config.toml
n_layer = 12
balance_bias = true
n_head = 6
head_dim = 64
positions = "rope"
init_std_qkv = 0.0321
init_std_up = 0.0321
init_std_down = 0.0321
lr = 0.00581
lr_mult_up = 1.46
decay_fraction = 0.572
train_tokens = 1146000000
Below are experts of layer 4 (counted from 0) of a mixture-of-experts language model. Rows are named router (the router's row for the expert) and show model dimensions 192-287. Each number is 128 + 32 x the weight over its row's rms, rounded and kept within 0 to 255. Numbers have three digits each.
After each expert's rows: a language model's description of what the expert responds to. This comes from a sample of Wikipedia text that the model never trained on.

# expert 2
router:063139137096145098123141104137160112142111099191142160136145141134169090112170168174118140189112124101114108108096107084132136172103117102111114116188083098094135133173132129105166103139127154159120097115101153195119135108091110121119174104143137109089083149154134091143095139134162103136
Description: Mid-word fragments, compound parts. Word pieces inside or ending ordinary English words and compounds, often before -ing/-ed, like squ-ash, cow-ork-ing, land-fall, torch.

# expert 29
router:048159136108123112082080108160101099111164101154086138174113127134164113094203181192132146121124118096109165126103111159108136140124112140111173098196077128125180162134129186109137102128111148129121132174128194192148145108093077105129113167152183104082118154131129119179146155153122123122
Description: Review and music words. Opening pieces of descriptive words in film, album and music reviews, often after a, the or an opening quote, such as sh(ining), s(appy), Hard.

# expert 34
router:079118124100156094138159138112154111130145088157144149153115147147151127135133183153155195139091143056131150128093150121085149142118103149109145103153087131141162150147122107078156115116084167119161111133143165170123124101130092112133154158162110096101100127091048068135153122157124112133
Description: Crime and accusation verbs. Verbs and word starts in accounts of crime, lawsuits and controversy, such as arrested, accused, inciting, lied, remanded, often after to, was, be.

# expert 23
router:112127131166129068130122142090120089087167099180147100151090098124152126132118155170166135127128076108167180086127202095133130130133103166122155107172110099086143138121113138180135089155106168133086162104102107170124132107134123080106087161141102089078140158104141110128149137105176120087
Description: South Asian names. Indian and Thai names, places and non-Latin script pieces, mostly in Indian election tables, such as Singh, Raj, Pradesh, CPI.

# expert 18
router:123163125116121090183126126120106104073145142140112155117095118079143125090121156121176156117147140112125149106092145081122134161129132136105158114144086119101106156146098164106100092084136158158112145118068182167143126115110077091098158120171130107120125133161155096125118157109146097125
Description: Foreign-name word pieces. Inner pieces of non-English proper names, often after K or H, such as Hurkacz, Karkonosze, Haqqani, Ramla.

# expert 3
router:071169171098095101190054124106112082097146082098087127168128114145180086110181156124137171130109158086127152125082138102128110175081170153100172105187116092145157118120098177126081125153113094164097125107119129187109156113111091094110153189139158106097111154139137092136140167121104107152
Description: Mid-word name fragments. Word pieces inside proper names and foreign titles, often after a first piece, such as Pet-rang-elo, Cup-ra, Hot-elli, Part-enheim-er.

# expert 36
router:097105145106090110170092125147152058082130086169126113160123110160149150100153187141174131157087191069118155126110111094123089137089097161097157150165123141138194120182097188121170096121129136107087089147151074160155172064094104144146121144103137115146106136009060065151123095130155121111
Description: Family words and L-pieces. Kinship nouns like father, mother, wife, plus word pieces after an initial L or l, as in Loon, liquefied, lending.

# expert 30
router:091147140043139132121116111146153129138133115138087097143153101123141093083160148115183146143127144086093153124087133082155117106098141169044218068144168132119169140202078207145099103073110115144106111152124120200209098083102100122128117115148154146122104165119122111161121149106146081111
Description: Personal first names. Given names that open a full person name, such as John, David, Michael, Tom, often in tables, lists and credits.

# expert 48
router:069129111140148097139116153109154128102164115126114103173136117110154119066159255141128131104131166085140198133085127093099123132097102171095195084146123082161141136133105116103085100137092136092128105134045115207173134074083130079130113099161081131090098145108123079115163167049166101111
Description: Places and history. Nouns and adjectives for places and old things in historical text, such as city, river, settlement, ancient, Armenian, keep.

# expert 45
router:083153136118134145190137164112143126157143074129113131144097142111183095136138177170128134131125128072138165131116093142066100153130073133096130082187094091122144161195110096071152155198127125121122134107154138197119141113073098166133145164148193127065098123118165102126159106142181133094
Description: Rare name pieces. Word pieces of unusual surnames and foreign names, often after St, Th, D, such as Th-oss, Alth-uss-er, Dj, plus taxonomy terms like Insecta.

# expert 54
router:063120126129106099135158172152179084101123104168118142170121114119128147130129202145190118122134170083143187086045126108099100122135154137157181158170150122109151126187139153155114090154082149097153069128131113186150105086108139073110086108137080137138091165127156089157167158108161122114
Description: Buildings and architecture. Architecture and construction words in building descriptions and heritage lists, such as building, brick, windows, tower, stone, glass.

# expert 51
router:149133121112145101109143095144149162079132058196182108196130142106120125101137144122152153112102131061124161119097131107111158166122135169091147111148054075106197166166118169107130106130084135136135120093136079114140134142071120133116124184180146109152078089068130149126150097123153097132
Description: Narrative action verbs. Main verbs in prose after a subject or to, such as wrote, provided, make, remained, retired, approved.

# expert 47
router:148158156081132130136107151136090139081137092204154140144136167114116146138157177152218133108098167075138184123093143130169104152084162248130173116140068118140159126130091154102087103125113140130110119154144088187137118113104105120146140204101159132084145146139154066144130103139138107126
Description: Surname endings in tables. Final pieces of foreign surnames in sports and results tables, especially Slavic endings, such as ović, ić, ova, akis.

# expert 19
router:074134134161119083080086181127148121121130089123095119159153142142120102136177150160147125132133146063120142127104128150154119155081130170110146152167103086114124132142151224105108106134116102080130106124075191177165108148082112136129166151134111135114095153144117095152126125079143005111
Description: Mid-word name fragments. Word-piece fragments inside foreign names, taxonomic authorities and non-English titles or scripts, often after C, F or E.

# expert 5
router:077110112131138109187139156109146116097142107140099111148085140086149125090169206163198158074114184061111109154077121136102156173091126161057213067180092088104177114103114110120079129133098144091125105137136119139131135117134111083145135092177131119100093195115122035131120181125159121123
Description: List item heads. First word of a dash-list item or table header, often a field name in infoboxes or See also lists, such as List, Born, Personal.

# expert 14
router:119127149141100122107154145140094113137133040208096116138142138169108122126120234118235161157107151077109166128086111084126157150137128176111149120152122126111196167144133110125094090145082175142107146098097062140145104062128089146101158162164150130161124174125069093136106136106119135147
Description: Derivational suffixes. Word-final suffix pieces completing Latinate nouns and adjectives, such as -ation, -ization, -al, -ism, -able, -ity, as in patron-al, eject-ion.

# expert 52
router:065124113187132059165141155102127155104145129146125116173145106113163103107185208121155128125150150110142160114078166088127115154087124206054233103150095110127149096156123148094130078129090151108090102148094119239171131099102078091129113121129101110074090142111147043134120174071169109148
Description: Foreign proper-name starts. Capitalized first pieces of unfamiliar foreign names, places and taxa, such as P in Porfirio, Bj in Bjarni, Camp in Camptophryno.

# expert 35
router:099138173070167120136137087167100127147080105157056122163124101110144113086176166135154148117153152087085134127081102152126078131128180136107148096198133102111170166125102197086128106096122156151098125101113156180190127098120124108129127170158141102103118114099108119152147139150137115187
Description: US sports and institutions. US state, city, league and university names in sports schedules and institution names, such as Illinois State, NCAA, NBA, Georgia.

# expert 27
router:055102164140146101189158160111177113137153107156101124155138149123136107094143189147191163136119166069133123130109118115124142177100126163066177114189108096124149177112101185156101075138067157118098147130128082159182118089081117135139125136172108097102095126122133088157136148123137087128
Description: Place name endings. Final words of geographic and institutional names, such as states after a comma (California, Columbia), County, River, Avenue, Cathedral, Jr.

# expert 20
router:052116163119109113152138138135169107121130074134131139144145116142130115084124159167208143159135157055134140135088115087136131138098116207024157118175090130099175176154130142122113092111106196116081103106109087217130141071102130151109128159146127107081090155158065083102118131125129115157
Description: Head nouns of compounds. Final noun of multiword names and noun phrases, such as Act, Award, Safety, Hospital, production, stability, after a modifier like Aviation or political.

# expert 11
router:059148159085078108172147101160144083113134124120102149189141133111152102071161196162131151099134162104120151143097118104136116157141159132072206109151124112107166149129141131106110076117112167101102122110165139206141118081078112092118120125166132086090088145095083089120155166118133110125
Description: Word starts after articles. Opening piece of a noun or name right after the, a, of in running prose on politics and history, such as bill, proposal, S(DP).

# expert 15
router:069116182118132084162136114125089125150164089121119129174109140152156091125190230136190138129139130067136167124101138143094170129107133154103147126225098140103156123110095209130111099179104152108132128115139102183127124125142073124123144144136179130138088117122121098142141147143130103133
Description: Titles of works, brands. Capitalized words inside titles of songs, albums, shows, events and companies, such as Love, Records, Entertainment, Party, plus quotes and exclamation marks.

# expert 16
router:137134176116143034169115117142126130116117146235118118143111135163170126090153161109190125105099148114145172093120090081147174158100091116101175112161090122142142114135093144146195125116102144158076126103129145172147158083125129145154089163121146112126152169076104063114146099094132159124
Description: Foreign name fragments, bytes. Mid-word pieces of foreign or unusual names (Bilibili, Nezelof, Kaztuganova), raw non-Latin byte tokens, LaTeX words like frac, and table cell numbers.

# expert 22
router:052126172122156126157096132125154134068201141204126114139137139107121144121160135136244135142118118065137123107122139101113109157136135216088150129181096120096137168153133173121151117156149120113124124136070153149155071104086138146141153209147137139111111116139134130154143158103137089098
Description: Infobox field labels. Field labels and units in infoboxes and taxoboxes, such as Genus, Phylum, Animalia, Total, sq mi, coordinate marks °N, Season, census.

# expert 32
router:091102117123140135149148134081126096123114064128118130139124133108134103086113168161150133125115164102143163120088142112098095189113119147117148086170083117109132131164128132140255123156065135118117118090099158176134099087108052122146148114121121074138061145194113029128148184167178141133
Description: Foreign name fragments. Word pieces inside foreign or unusual proper names and non-Latin script, often after S, Sh, Ch, as in Sab-an-is, Ar-aya.

# expert 24
router:098108139131113145148146143127145132148167092113132126170142150137121148121173177134082151143131114082123134125090121087101108162131152191035176094156085109100169181123078147123098113061125163154114094078131094224152105113121105126116125172150118113114098128147114079184129137135129109091
Description: Public-affairs nouns. Nouns about public life, media and roles, such as media, activist, critic, controversy, officials, journalist, often after public, state or local.

# expert 9
router:099117179130129086188133186104159111120101083129125167174170135100167075139182190154208155144138115112120142083095079136144137160163092103100137129169089085123117143143116179128085078119083089173143148117086176162160135070080103111121117171175099087085084105142135105147105151102171132155
Description: Inclusion words, place names. The words including, include, such as, except, and second words of compound place names after New, South, East: York, Wales, Carolina.

# expert 41
router:122127134155162051131135097104138112095170107130138127148122117099114133066120189190122150184134160116086131130099142117114145186074075131115143084183092123072170163159086207090120111098130156094120113126086135170191165145099101125115118130169118084131133156179144111150137138082141049077
Description: Mid-word foreign pieces. Inner pieces of foreign or unusual words and surnames, including accented and Cyrillic letters, such as my(r)rh, Me(ach)am, Bo(he)man.

# expert 38
router:115152127087144072085122132155117137125155064163153083140118135096195146114123221134205145173132127119126159093136128110126129130090148151084157091185091094103202166146104111138212085113120176099107075110154099176169145090113116137165148181142144117095093139124078063117108133082124063112
Description: Negation and discourse words. Negators, contrast and quantity words early in a clause, such as not, no, However, Although, less, considerable, nothing.

# expert 1
router:065134156112105118168137135130132155159136076173187112172145109135128117108124171104249135140110152109149142137075111111130083161095175146097161121148054132131146130118087170135087124150139111176147154102134147144165102088140133108097144161144128066115060164128117055115117150110113030113
Description: Infobox and table headers. Header and label words in infoboxes, tables and section titles, such as Location, See also, Background, Personal, Scientific.